Below are experts of layer 6 (counted from 0) of a mixture-of-experts language model. Rows are named router (the router's row for the expert), gate (a neuron's input weights, with its number), up (a neuron's input weights, with its number), down (a neuron's output weights, with its number) and show model dimensions 0-159. Each number is 500 + 25 x the weight over its row's rms, rounded and kept within 0 to 999. Numbers have three digits each.
After each expert's rows: a language model's description of what the expert responds to; "gets" lists some tokens that make up at least twice as much of what it gets as of all text. This comes from a sample of Wikipedia text that the model never trained on. Tokens count by the router's weight.

# expert 22
router:512516539552461499505487514483509435506478499517491476503493504495516470507466515529514519497470481503500504526501479467502542485512474495491492555489546495498483477523481487529469509512477519463513528503527519494482484522490492512511516508507477459504491483545509506505497475513550491486528534523500477515495493481496504495498558535473559528505507482495499487519531476491505476485443514493496491503470469557524540435435504465473466455538466547491517541500499522490538455512486475
gate1:537485514496447501484486490477485469501510517509497461475464511501511534508512548489488473487522516526490556496447513471510461495500502476510483467485495466491479513488479528490485508480484503518491506523505549463510517482523564537493475486508480507519444486490560492536514515458525485520501503466488478499523522517491523524474458560466516486490493544461499488475523502519530444459495504492517529536486487516540491482450475503497491501537543508524527528535475465473517482534515502
up1:428475502485503504538511504520462528493458524487545503507504528528495504540475480527487473511512493516487513470475462511469485468487512468505480464507483494458505512484540502464463500492501479502481508456496500464555474502508474525531523493499479533509475508491547529499472448513529511465471493506482507463551484461548515496567530551484511498522476508465491543536507514508525528472499505515446508478485505491533508515527483516504535500498488509495503521524499508498550515541533505
down1:545497478514473520511434466463504515473487456496496496498524514495516512495486487496502471457484546509494479500487477526460517541519512477515525459479537494555517510536484485523536502509535503492545508543485474528470471499469504504494498485542507479450494496493469537508470496476470508517493525506498462528518529458479543532522478471496526470464492477492493520526461473493481495535503499488491536491461522502523468504517504532515499572500522493463531532476490469538509548489485491
gate2:512524518520491527475478489506521455511476509480546485505480479502500511515519536495457499503510487487485442515507491469537523497481540521514505539445536505525477516539488506502552494509523469508503531480516500490485514458505491524522535543488500494510447538467469476447523484477506483520498514503478510488511500529503495536470497544508526540521452488537493512489471538512495499508507472485515547485527519466477496485442499565544483517525471506491513547499489464481501484537469459
up2:498513439488491461465474510500508466502434495487502480570531483487444524543493509518478506481489508531503506450476534515490485470524529530505481530472488480532474525541470481531503464545476497477526466491535432476521491543499519514513512525496490510523479542507495509522435527492465500486473504475488523520525460518496546499522501517495470524488495495489470507475501508484465523504492537457495484549512499510482503522485517483498470519496492538507502512464508505495527493486501541
down2:529486506457520497440471493509538517470531475489559519533486484550512491523518534454511501464485490534511509500452511507504473496513564517455454476516552543511484501474488536498472496472488531500513501520522504498489496489504485515502492470475538509522526483483575476461526470486482505503492495480534508520539521509494500485537439506539484510482526510499463472468472487490468492510471526521499491529509513486492487504494498531481441507484520511514489499491477466505487454529479519
gate3:521485505522513525519533512560501514530494537459507557501495506462504492445530497482488455499437444546477488513523527491521518515528482516499525470517509492526544524501506491471515539504517500504526549500485494496500505466445515502482433463492492492464532521490501543465517503467479473482536516541485496453488514507536532465491472494503491458481509512472522515506515504462504482488517501470480483464507514468487518506486441473527501488519489518499492488487504509510536527495544489
up3:443479523503506497482456522507472514478509496479476489543509548469497556474504520504484513506464501514484489537538487479534521522457527480479504516483489518508515476521491475498488533531518528458526534476514535503515492446487516494536483487503460487483506481466490497494550494537514450496508506519501487462497493463503510526490470528467459485531462514566495519534512521536460504503537503490487454556531504540525492493536498503485496487482554484487519477481522478506472523495531472
down3:515502471527500542482464498516496487484486524522500517470509513515470466491457518523505454493537494491520542501467539487514543467515522512521499516447485491525471519473477506502505461517503473567504582485507512453506534505502529550496515493516510544458489448510497498490513477490461509541473488470493529461496494456513504490477503507524518494525462517497509488494470511515530479478525500523504507564510475498499528504479480470489459509516492451495517449517475490532501527504469530
Capitalized name beginnings. Initial capital letters or syllables opening proper names, like W, G, Med-, Is-, And-, often after the, commas or table bars.
gets: " W", " G", " B", " L", " K", " F"

# expert 3
router:479515522524504468510475499474479512516532515507515511556543520520509514457548482490494486472482470478502497545546470538529479462514514469513477488517478500487476496475486467491515507458513494485486456468519514525507521510520516474483476457504535460477519500488459506502472453517507441511520498475558493547485466480490549530474492448482537499524506485485488519465528509516529485479491506528511524559501527516510455483481512504541475507481508472545480478502488463493512498481520475
gate1:498510482438509473450512538479529526477507476533498514511485512490520456510472523509521499491494484486507476541500491501559492483524474528519508510542499501514542497498490493503440472484507447518435518466498507511498520510513467503550494525499577500506468485492470527529528463510490469506503456497509478514513521478526477506447501472491533467531467523515517507505548467527523445468518482519535496491503541488547497521483495502531495521477510495506505497480507503545517508518518470
up1:513497490522533462489459510547505488469510531509522489484501501515492508514476480516480493500492508525521509485513451436478504506523488449507520460507546465492530526520529493513496468480501533503497525490509482488530466450456446534516499506502475540500485513528499496473486463449508479528485544486527537520490503549461502486472504486536510516500569493490546499507479497503523477537516520509495488534523496499430509508496486500506476481508491495504465567519472478509503554488534498
down1:539497499471505532503479495493510506490493519552488483517511508462532513543454532487464526509467533499524469459479486501516455506456471481517478464562528511533520502512533456502530511449476487456497515495485508542497501542453501575468505487464510509476487485502486513513513530515510517492498483463499497538526496480480492515476513522470524516531521528527453541504485501512491457510500485507486489514482462505529503513496505501463452484477489514476429509529522495516494517486476533
gate2:482509506521504509485464537453496480486492501517563498491462480526483509526503507488469504450477502488492565508509503447484529522498480503480540510453480484489476522525534561495491470535511525488495499483478539489548524497530454487497484465515507491471531535505521488476499462503497439488510499524557525502486543517537491554491469503546506481477510523548491538522500508498481507530533509485512469478541517530454509519476531493505498513497516490473522499482478458499505495502477519
up2:521510467540503477539519530459462515507499513517493480474546524484477535546500484539506470496478455476501502471493535489492479522512519511494478503465516492483484510514457456532556479511466514484489484505473526491501501494500455508486538478523529497459522505514445470542478486515457487530530524476513509500444451500453480550535490514465520478491503478482501476476474538494490517475491484496513475514487544504507512473469522528502541554523497512483494482509513486555505475518487514
down2:524510522546482497489506525506501510504510524523459523500550514499467515507519483519462480520520477498487472556500496498520471521461546473497535496553504510415477483479521489480509523472531493472504517519513496538518509502468476443529491421475497477480495507516497524467464481512498481528505496483542500472469505494517528545534496503513488505493467511474468576469458523531507527505473524492527496496492519504477477519468530476501524512479534514521508541500495521484500496502529474
gate3:474515497550515503473510499502549526516495475477506471526530522471563498481495500517497557529520500507490457517565483479505484488520531496471477510495510466487506511527512525493439538492461515479445535465515480489471485523483515482499484488509480534490464474498483504494522546491504542497504477475517482482506511481537499542486538498563499509470517498499522491507500471513545561506503489490546500516527501483496489498492462507499490503484522474519507480442516565488491467467534493
up3:468472512558474523475527462508512523530468534511498489535524469438554519456502510466519470526487493498507468481513517496484469509538499495524511561490494506514525505528505480514485526539503500472488510484516508496453455495483496489502505499528514480477507460527465552483508512460450539466513475486505476494491513497466540489444504498533504526481455499491495485487498477496505547556514510518538525458472482506487474481475513473528509519487503475494452512526538500473515490474522488
down3:518522567493508491557491492519501541508530502510444493454533512542496502521533503561474529475502520547502501519516475495511478506523526491514459528511540499498510513468523492515495499464460494513483551506487513482482493503524442484491505527480467486526501492508482502505472487464469508497502481482536523459525522491474532503464516500522495529499480510525467493476516486467516499501544528519554489531458475468490499505476529461483458525510522495484509533477490511509467477475432534
Space before numbers. Bare space or opening bracket/quote before a number, chiefly years in dates, biographies and table cells, e.g. June 23, 1956.
gets: " ", " (", " \"", "–", "-", " E"

# expert 0
router:472508511505505498499530504496472460458532552486470509513481520496482547486467498511512507474483523471514540542481497497517536496510512474461483539468531530513520480555493506475521486518518525513519540502513503515501441503543490484535538527499474505525515473491488500473469456535491500496488476533466498545528463456501509459498508477496485495569541490478503489488516475491491495468517516481525508455506504556522456447478506460455491501535505516527468501498467480474500508495510513
gate2:495534499525502519500511469568487494466504471534525490479498503495501532507505546466480539496513514544540489459489539497505503459482489507525477530487511487510473474451472492471512489522507504491522503542508502551534485490484458508480536523491467516485508510496563474511481503497548515509519494541465525509489545490478483513484489503472514482502501493531464480535526543509448514491497501520469488494574531481484461520518522491524470515502494472523501486507454463492467439498516473
up2:523461493528541498494501523506474532485486535490464524512458532480523500490506508477497519519532471533503512448454477511539469531500500541549499509464474534479474509484501489502487505539493510479508479513508517458494474523525469496462541492527498499487542483502491519468504495498508482494470504506562505509462481500520493544517501471519492535494535438457507475549533482512504541501467562517500502521470454476498511535505477554499502495476507505506482468540523464454490499516486499
down2:481511524468470491516513496498444494509528478453489478480532540530484496446526476496509493518477533487488510455477483452517522503460548483508501502458517497513490495528461524463480441498513491512468551517501520545515538472490491492478477512482485477487477519500506518475523536506492453476516501527529534534463543485511486518504471498496510505452530510504529445501512517533492516549497512537523489494513478526520493533514506502526463488500459483489494471494459495521506536550540481
gate3:521533540476534506504458507507488500483500507472491511506527531462510527464507516496462495519498539477521490562489473492479540522527497501497467483466470497489497486515472492501509485455530523536534465481509522516563441487475539528508475505525534447459500478470499503485491472506507492466533449487480480481455454527501494522492533496517544548507502480524507528529497497502472517493541536504516501498519518523471504450492500532493502502534512466551484534540520502501507520522502524
up3:515454546509482512479446490506501485484484507440510522480479510534488525492534501476485462501518474543511546484462533522451498568516501494533496484486497530513507499519511525488478478500505500479528542526471495532502499449487483475508506529520527480488519517520499481520489461485498489513535523447549487483536476498509478537481498519447487471500541484449528553512529453542463494468500528473492484495504494510494482535527490515528532507492517511478522489479502451508499482522474510
down3:537502481535484526460500514522523502520532498484509530514484450517495468505518452512524553533494530475524490477470491448488498469505503512525525494493561506511512498533483496530487491495540493537493456457510474494500538519501562511471493486518497508532520459518441480468559501486492512495458467529489484519459497517464471506535486490499494537501480484491507473526453499494460520508516460487508517532516487514551500472514485499446505550532475511499511528493482519481513501523481517
gate4:486485525492485506466507458480514548509536520538534500476477479461470523534504485488487472507515515469492501517466508466527493464480502502459522478505493527504494508489511508496489522484519491476497499501489504498527485531528521486548569495486465473555518490540471511513537499483531528520516510505558523530452471537470527485503505544466463478534511461446482501475502524511492486461494509462502482538525459461493477481466485518521499472540485517505481528534506543507470470502488465
up4:481482497518492464490470532456484513542553477495527502478545475531488471509473511478506515492485478477461517574542511464534509513506466475487503491515479490477507480485498475546509560548461492513483526515517488513503476513461520496504470497533468532519495497458500485506527462501537473479511508459497518525496477496478461550456502482505530525438499505470520526506500513495529468491508515548520443484526503489493478517496520468511522491500465519507493538469451510490479503497494484
down4:455522510479458505480507510527479419500505495486500549462484505486517483514534489511491497476454545514493512480533483521469504482495528513512488490416485545507483507481506516490500504497511501484489509452473514524460496502477480479452534482513525492503522486467506503507531567483483515521526502529501504541522505479467518491461555488500499491475512477523521524510487497506477524506496458529480489537516479524543522467554484547481498487472509505483508496543488503493514436526523523
Word-initial consonant clusters. Short word-start pieces like ch, con, comp, pl, ar after articles, whose word continues next, as in championship, qualified, declination.
gets: " ch", " Ch", " f", " con", " le", " comp"

# expert 26
router:525528535509498485491554517465523507519506484481518505486488491436536452519532450465512487492529510485526511451489523468450496436468530520487524497470524484475536510486516479498443501482502509497512503472463475467501507476487483467496493510474470562584513487517490486471520471496475493543450504493502508484497497517504476514538493482467477519470499535530503528531481521497473485524523503498492507458502487541492494509504456506518500497488479542472525532496494496513526516503528492
gate1:491470471498540497463522514507500477505551498445483475515539476495513470509551520525479515484518482477528528501514504460500546524567502512498475542479521508556509502457467466486464500501525518496487536486443500532502478486484490507450494499492534527523516517521483510502478476463498475464477484442500466454502511492515516451507468487543532478500510501519498518541513513469509489487524515525470461510526465517505483508475490516489461484507519504479511502476460514470499497532482549
up1:529497482530501481494514524525470491519550527543482482524509482537493469523494446545494531507517482542541471523420451495492532475509494498506518535502469483491505480509515463528506508447523491519512477547505487492489465449505507493470453533452505536486471538487525495493499503512511512523547499535491514451483513506489527505459498498551528505512504494482482510513485509516520510518514516473540497503533519509468521519484484488493539436473511524530481514467503476495473496519527500
down1:469520465490531465491485484509500512490537481502518483541500489513522526504501513496532507518515509544443483466499537504477507524490500463489522495524531499490493548528467485477499524512508504522502503543462533497515540472523493513493491460522509485515529455489518469523559490511490447513462535524518464476476506521486526488469503476454510508477514551481524499485513488490493479417510504496483513458540479481492451510528517545508506523480462482531513443488476505481473526533496532
gate2:489570495478483501460467551527447475493496523491493518481438515515518538501488509500488501476541493521560456492508552500481513510468461557511466482481486483512512498487494510483466509491473499496510507446492533536497495501530512503471492518473447525510494483474504499486531508509479533479491496505499496443476478538471481486524481531467522526497494470497545545518493504512563476502484485496467475492519494479521542519513510491499491522473487494482505538535481510468493477546498463
up2:539482481527523488532477523486449459530524480481488511520501506464494497526471512482504530503527447479458483503515483498542487533540497485529493534482490533495488497522535526503526494475507497500507491531545459492504499475511541510482506448500479496500494551476494473554515528461513477505490452518483507525447526503516458502478517500514534500488487516525459495499477481526477564527491506484463531520478491527518516541485500432528498468495483507510477521475489504473504548489536537
down2:519446477547516501506488456498488518530523500479491499504538509499488483519484466515468511491496476488492485501521541501546473525488516487521512530533486488486482442475526504515490467508548511488537491499490523561479507485550550483503463517478490506496478509550501528500501492518537461527532499475526513484472512528484511513503467512465501488497538466456529502481463510469490521496528525508504513512481580491473468474476475482474485480491494537510439501452517514448501467490509485
gate3:469485485501493453535508505495503488493501494474491489468468484513500501493492540511483529513510491519479540473446468503478522482509460508481488498509485512463536485530489507489539492479510524500457571495506457517486488537510490548461502513457437525483518536471487494496499484485486525488544477462563496514453496477468504481512517473500514509516555499503540569500483471512551544491543540499524510492475490502488474523457517482497502469461481520515503502506487513516511530512493468
up3:536468482515522525486498502528528510495476483510504484476512515488519537523535504528482481489497550530548452505502488486539460485543513457504466480479498454512511539491426553521473491503478520534500515491532497519475496506483489463488492495497519519475506502517496531468545531454523478459513506518485457553496482505471466457527546492455494521493525467502489491488469535501527506503449494493462509493463521502479540499489473497505466476540501537483519530502500522480517473478499488
down3:542451489511519505511475455506496503526519478473464528499496480468561522497473486510461504532505502474463463499560520517503497523517503519522527465490474474481506518458525509488512511475468487521456478459463524483548516479521545537521458513476500504536526520534525508543528520474512521508490502521501532485487534535492474473500505449476465511491478487499518501477511493530469469551487527526492541505520476503477524496481494505488513502476495521503495456482509506500504441567501504
Counts and quantities. Digits inside counts of people or things, such as 1,924 refugees or 750 men, and number words like two, three, several, many.
gets: "0", "5", "7", "6", "4", "8"

# expert 7
router:521494485477465517549447528461483518512490490475507483499513469486481503508502527488520523490471550473481458470482468535552492470524519488485511523482457508501484513536500569472514490548501515504467493509505451490480520521498523479513514533491476492524506495522550542472510528499495483502533521542497472508540502451489497492530543516491466472459491461545567538529471452526494473466514503484530498474512530508481511484524489475461489479502501472507494496508497482514476499522499512
gate2:474506512470475473540469514535477532511462454522533488498534527507536486487473480506508518507459501448515477468497511515508465471498463475513535484515544513491439508489506526497516454449496475498529541498507496510484507436514526494511534542508483535515526502477517548527499497515548480527528520499487523475501485555552475486478487477498506488492501485494499467537510515505521452437509507503524498518504505517482441499487465488504514489499473528517505511471479480495453471484514504
up2:460487479501499491487508538504549523502499507525539474514515506477513519493511497507506535511490523534469515477470497495481495457478530517544531496500504484524571475470444559499491533462449508490473483478511512503495519448438473497469482494469466520522485510476478503488522511495489466553521556504534497523532519496506471502534518522445509530550522469476524527463474516525521488496516505504517466526483480478480488504509532539522468489476527501520495516491463505495498533483486505
down2:528493553516474483533498514468483471515491473550502508522516498519512504533505532516462477518441511550478496506502464508486484474464451497544466478533512486492498496496492497500534466557517498508481536503489553488481507470472494474546520523507484504505521509502453490503500499503477501524479475499461520417501510474483512539498505525453507482442528508496521478489503535519466455493482483502513529460496558492493533489482511494504492502495523475501504485527504519562516504486464529
gate3:532475526497467488485475528524532462551513479504519469494479507517483541510515511521490516514469550518538517511510502509479470522481557519523541541524512504522510488485516522495495524501466496514468518500486517468508486556517503492517484478530496470480528530470479505455480479474519480470495509515528492481496475501524488514529492473491514485516479469511439494516497483458451508529474527535528517463534473531522526465487500508522464545494501451439471504465473466464453483503493497
up3:516469550478471522470563477490484478484473493560488500448549462470479493481499502478506503461496505493483474491527497502464517524488465473497482461539513505523529476479492498472494553500465539500528496526546472469498494506516525511514515504489530472498525540525492509465478493527464494502498480525473529543458497522457503496546494528482516499487514545529508489500516493491544522470514574467487505510485506544508487512513513478506514506507481461480501451469471479514529480475490510
down3:490545472507506483503497458513475528477528548430496526505450511480539518507481521486511479505467527523524499488503497547465507497503502530466548511476523496481510516492504493483537498488506463508456497540504458497493526459456490542456515523482501502493535446464493517528484531463479527502524495462500513500523515522501466501485471504478528501452510498488498490522525490526543463458503501480485511477478528525489492513519494505506509504513447521524511514466539555443491516520461517
gate4:505488515490483517536508502509493508523512535505495467472507480473508483487514493475496502493502492530507478478528491467576505479514486483464520530501495463486492475537485520467562496511503534514508476478503503536489474474461473492526520553555560481517498552535492513484509498520497514410489509485524522503484491458490503485474527474481513513518503496493495556523514534512510472473552471491490506471495482496506512453505494501502483488492514504541463447524468472499446471463502528
up4:550493452506472546524488496483501513479472516527535477556508501499492482484462493509488475490457470489532480507511526449523494487488510511521512486510490503514502461486512515497471502527523523506501476467475513564467478517485517489520516501514481494498486497478496519455480472497496508453488443524499510496502496525496504514534518527454444464481489518476493491513554516512446509524499465559494512487523525539506461504539504507573466491464520491482482481485477532488457509518550500
down4:503504563517470490502528485528532514424479513485539501481511457553499510542531505463496487509533509511492523504529528454496480501495516543508500468463499466479494456526495497450517494441507523487545525508516513479548487499522443500459544510491510500487505492515477483474510531481555507495506483506516502514505451474504475488462526524505489519500504483469534505494485525483494488480485506492530507489521538559514529511492473499482521511471466517476546502517466474504499492479452497
Date digits and months. Final digits of years and numbers in dates, such as 200'3' or 201'2', plus month names like May, June and October.
gets: "6", "5", "4", "8", "3", "7"

# expert 5
router:469477510484470511478479495461496534490511488452499523465534486501511525474527501462479508460519539508497464465506523527488480527514488491539529502537502517486499495517482494505476471474502474523478521497458515550506495454524474522488515519555485484442516524516535525498507498498518468466521461527477509509514524539471453526490461533475487460515495509502479505557461527512525488521494514476465464541512494516473518458501504496507481512496451535538516536460530485525523522463514518
gate1:502523494470473457509516517531512503540474502493491477489538448536514536508542517463461507480476516508490537538445448515481492478464477521498505542497502496471496496487507512520516475524543467502492518499455473475486538509504450512520548483468521503490535534472526501485474452544461456496490486503537464503510527507523491513459548479485500529527507485483484497509492490516510466510511551511540555530469545508543479500517492474509500503511474502500491480471488525507485515478515510
up1:527489482509523502513469462480481497508490560509537484497533472502487492477506500450532480490475482528495499476462521501481511503497547517492504495534470470520505491458515493472509494476532486531488523513514493524482533544512481498494498491497546486510518500497554533478481488492504570510462447497501520503450496546495452530472522523490495532501568506488488503497546502512506501467493495482463463528516514493502487525482547454527483432504532525488492511537493527499464520457497478
down1:523430495549467469508502487496487501466475493572483534505508555479502489486514470500465468475487467506435467500513524521524531530463534502471482534481501498472510485492528498470513518492517493504529521519479486483514479513523469476516532531519476498516509540486514511506485523508468503493502479521511492483507531505502531534516496493487504497540485491469472533458474473520458490524515507497524487523494553456474464539470514477521518542485525459459498500492510505494467498555463465
gate2:532495467508502498480497481508492468487469559494544503470504508498524504477545513505523535471492526512513494476563487482505506467458506506482523499449481495461487518465519453501500474528451475463482487543486492504514561525501523545507500494496488521476479476545552508531506494481492464465491483523473502496549503506520491459514549468507516511525495459480504502527488557493515485533467507486520502438510536495505447495489520508482506493487522464464520501511495483483515507451516493
up2:488443501530557512511497494558480496474466536515470456532457535508464458528490488506492535544515518476515525514493486488531463490484472489499488487476496516521535518519500523535492522455523544473552474502474467490490490503531465492493468512515506492469513477499481474518515532475484543486497505496517468529490510536480452520505523511514491496510518555499447544486501542509503509481517496494452505498505519525514518491514483530515483517457528527441483529535519534478504526485491493
down2:486522500487484490498535476498463474455466507462496502516511526492492491476450496453486528491502460508457503529518497516452519454530512469484490521501476506547525477484485496497543474515525553450467476533496478529508514504499527485476501519510541477503470508531513509483508483455534457507541509512525543510449518486489538508497472477491479513469488536498499497531516509508475442496540492458460506508484510490506491505507502494498544544514546481481492497559492541522524492517516539
gate3:455525503524504486500531496451492508526493497469532508478550500494522489481506491487514488519519532464526487502453512553515511480494514480540481505519485483524520476470493528476524554468484501503508472451532514529489508462504465478530505443498514537505521514492494527449497533527517476502527479437484531487532467493538462492475504490488507511507513505502505531540484498480562502544479504498484498547483497462489542498475469545463526514540484525527491513463504512531498532490504527
up3:508482515543530514529451483512527472530506483486523554526530549483521464515526471476515456514517509525532478493538474500476491535492506500474497521519479493495475517490489519519451460520490489489463466509469493555503499515481473510500502485525500557507491510494516494498542510528493463487513533482544487451521523498505480521488578523521495500504466458481473470489530521467508497518510516452485487519492504506555480533501479483484498461530507499481513520492522480468459455524533473
down3:466476513540531499450480504500485474487546486490509535524502524509491530475504542535413491495472447479529506491475482474500521519531483449524469469525461484501489505493486481459492556476503490512504495452456481493492475498510473508501537479496500490500499499516512537517497497502507516473500529533528500463503489542507504483519492473475469531528496453453500502505495497505510481517505490531539529525516518447527487457489559539496530518512526475529507534513499518489505471548480488
Nationality and -ical suffixes. Adjective endings and nationality words such as -ian, -ical, -ic, British, German, Dut-ch, often followed by and or a comma.
gets: "ian", "ic", "ical", "al", "ial", "ish"

# expert 23
router:504529521475489537506541516535461513503560496490506538504507483531508469527478493533509494511541487491490505518475500535492520481493520485482492494526437496499537537496502470506503490526503447511526465499480510484476518494443479518468487523545482450514504473484520510523516513487489472495510475494537493508499548495507503498500467546513464547476494486529506502528526522478522525504520530481459465450468478509488467506498530503526435517529507540436533524520467507496492461465511506
gate2:521504488501539528473516502520506504476487509502495481519519533463462519521471478423511490542542490504478515420512490466494500509496489457468526452471496451501503521512520500528451496485521501511469449525464475456484539523481510534487462527536464516492492470530521482470496503500518507523450485514498515536497522505502514468509491531500519533523539481465519481506467515462511508538545497521491508491548516513516517524468500473488497514482523483508505526494479471481484483489547476
up2:512528506493489499493475505482542507539506458521494527463519533536490493495506527523536495509472487498539467525533525498457492487476489497464500497525509494510514544471491497507508519478538538417511503496513529485489468484501538463501482501520491547454503530451474517479543519508534503488504545468506518456465490475516475499507507475506502464518522440484472464511489537527470555474516500500504527494522506486514448488498469477510511495502531546517478495512515502455530470483481543
down2:515493539498513522485516504509505488524480493478531505475528510561493512479407508509522486523519495506481513462502498553494479513488481547476521508511487498485466503486538517497499483490481507519508524473475501520520512503539464520543504460527496506463522513465476485497498501474466482542493517496509489519492550514482505462454466531524527496513477488447489457513502504491508536534452471488472481491486479467515512528445526474538505463480504526521486523568497520523483490520461464
gate3:522511487544491512547503525494461533497470492538508471515499506475489461475491503460462492510515479481497495506524521515528549552484483490470529468490540503495487515446522463523503485525514530495509480476480489511487537500500505492496558495509535495512547499494532498527512501494526513535530477485468483478497554461506453478524500517538492480485491504473495470489511537482499492505480519516501500538507488497474451491537497517494542532489533523432475461548477462500464510469465455
up3:447485477508532506505510518480464514511511427511522514520504478542472460568499504513452500466550483479464506479499497496492506490500484532490507482489491455485527506506510483503488508526477515480524504545539483460494494527503518478468497494485483501504533495476492513544492530514517514471504475514519435479487529477522471462522497519481509479504561460504509471507482539520504508476496494495535517529509488428503530548487513484468496531482477493501526550483543543534480508502524502
down3:496492530511495553524533517501467506512503478502448493466504526470546467527475511482499494495498457478553536530519520501480506510540504506534538531476479512515521487490557537504505465491508500525472547509508470478510533438513482499520460493517447497455496469533523484508525505492526477481474483473475509515509482489508527517471485509483454490511489504554530476502486474515528515436515497475498510489505519477496514518516502471463518510503567507474490519493517506473472522496464444
gate4:501456504536531466519529526497533498515534527524491465531525491502492485494473507529463484515532471490468529456511524463490514456534511501459503495513468492507501525537499498451506496515494488460517540472480507456467493504525481494487455491488500484499505493500443474525516519497523499464539483462448568489497509525519487511458529531535517544507456481456516499523507494507489492481476507556484477531494478521488499528500539537476474496470532524509491496512485438493486489498485519
up4:518516500529546493460478509455528532499554488529487496472520494505463521491490493491507482476501478495468540558473516495520465513487507490469508488462508489488458502493557489528493497509519539493500505515506498485532497484489487482460516498571531523478493465516548494488508516539521488544485543505503479512491498531455486534472481522507558475484463450505475499497499539532543487484472485499476484538486521520579523494505516518474459517526484471461511503497492481485468507495504496
down4:489481497498523541548544485500495464498540527467513461451545481501481473481500505506472456511471482471508513510473570494493546469489526499445508492510537500509500490526563500515489511469517522489481473504498517521499495576483486471502480447491522525469503435455508497490517521520475497498498478478520506491511469505522523496493542492498518457499506492503503484505504542473498530433487524485517499497513530508529511527513512476543512520501508505450496535485476493525477511462486509
Table numbers and J. Leading digits of percentages, decimals and years in tables, such as 0.07%, 5.48, 1965, plus J, j and ind pieces.
gets: "1", "0", " J", "2", "3", "5"

# expert 21
router:515479447503540542480502494529475496498535505466504496499486553505515522477517488521482449546485468484493501471500466537523515473476508476463498520505462521530486459545500511504501477531546527501533499483509526469482478528497496495540564485510506482523524504504513470450456484513497464506462491504559510491473477516511467481511506506482480498465501515546492511499509477458498507498532525498500518505492475526536450511438549488473482488518492479537516467494464516505545520481489492
gate7:534510506574487523482507544482517481510497505513503534480548514493530503465524481492485470492519471518490514497492442517453453485530532499467483475477484505498513475510508438464480467479523521526490477479497508529520493476506546484480523527467536559450534501477468536505464474512526491468488480481531519511517498460504462493487515475480512513516511550508484521538497465493501463479474527478509502491479506475504518507499519493533481533487447485524551472467500468527513492493496509
up7:472512523496494503463490471486470477488541566507503506477550469492535526522448531491493535491492482476490475506494474527503469540461521495495476524506521471481548532502477523520519526527471458478493519507502490509521512509515513464473549474483502502527469485431506527497495499499526489515461559496522478482493492485509541525527493489494495499513512509525491538510460506491482459502520478507495490498476457564461498518466514494521491533515530479501517500505509579499493471516550495
down7:541460469512481467521504524529513501523484532474494457491518506518486511492515507455551481512509501471452532498524554516508540495497502484537485478505491529546501510530491498500471505483487519515497519478495492485497512506493456497536455496492519444471478525493473497555524457496507506512560481535472554523529468487512481530513470547456502521504494454493472489520517497515468464480511478492504508517505487467493499470513509536543478520514478455502473489499456489488557491505451498
gate8:454531480516491523513516482492474477538530520467488477502524525459475492492500529507475533501531549495518501517473522510513456510539469539523535545462486559498482484527466477505510464490504534477505502482496459560520487512469512469482509489479486486515476493499494468415499459486509466556522523489497453508486492490553491466514479492476452514522511501503502511515536484483508478516517501521497511507474527477498488507541527511512536506515545510526471519479513460503467505496525479
up8:524495514472537512515504502457528514497482500511517484483519488471495535525549483481512506509535496541493515501491470536471476519573538548485505504505517493478525538520525476515520483476467502484456537494547509464505512547538501473476451489545528530466550500518516498487467522480460518491488530531487561517533519477473530466551516522521506489493498481506533490507493546494496500492482512507504512506502513507509511452440492530502484463516526519490466524534463525487497502489477508
down8:501499513533524463487516509511485517516551516531467495496480533503477502494493474461507446474549501485460502521500555492487498512489477506486516489551480501499500561506517519464497491502476438543519507494508512503492514535488510516541481542470552512542510484569491508510534505516479517499501429495500482498514513531499508476542475464475517526513489475515475447512541508512463473480472497488494539533517469456476504496508480444502457484518502509492505487517474478512501497494527473
gate9:493507507486523495495478513515517492493503504522474545504537489505474502511520531503513536519507505470470560476493472508494513448508525450512506501519527549515473520517479530513490473530491486475507473489533552500513476503497489524487551515476481481527482490514514481572514476482514495515521460490484503474494526527509497456534525437515465480494527515487522484512512549529487503547508498507530479502452472456449467492516528529519481469484454491500530509452460516492502511456469529
up9:467520481513504468514528526522522476493503509494531501537494503480481485464524520465509509507534477486552484499482518496524492545505467464485491504575478479513514506532515488492470459472478463471490469466496510519482520478479520473509490528493490573508541511503502498497502482508513462513510529433473489481512494488469519460479487519520541509477454491496484466500554484485497525445524516487520496474509530488523468484527517456487468543495545521546515509524506468531473488528494521
down9:503477466488494513491485508467530477486481570490505508484510516573537478491485511510499485492497507486495479511510530552465523497512495497505513499501503490474523497468504521496486476543512535461519520528481477541522532457494495520444486466491525503487495535489478475469482509487540527474461518521515511468475492441532521505525514492501556514485540526503474502509443490464474483463470509520480497517530470532505484499512556498508510518517549532497536552506491483509514499439487511
Single initial letters. Lone lowercase word-initial letters whose word continues next, such as p in paintings, k in killed, l in light.
gets: " p", " s", " c", " m", " l", " h"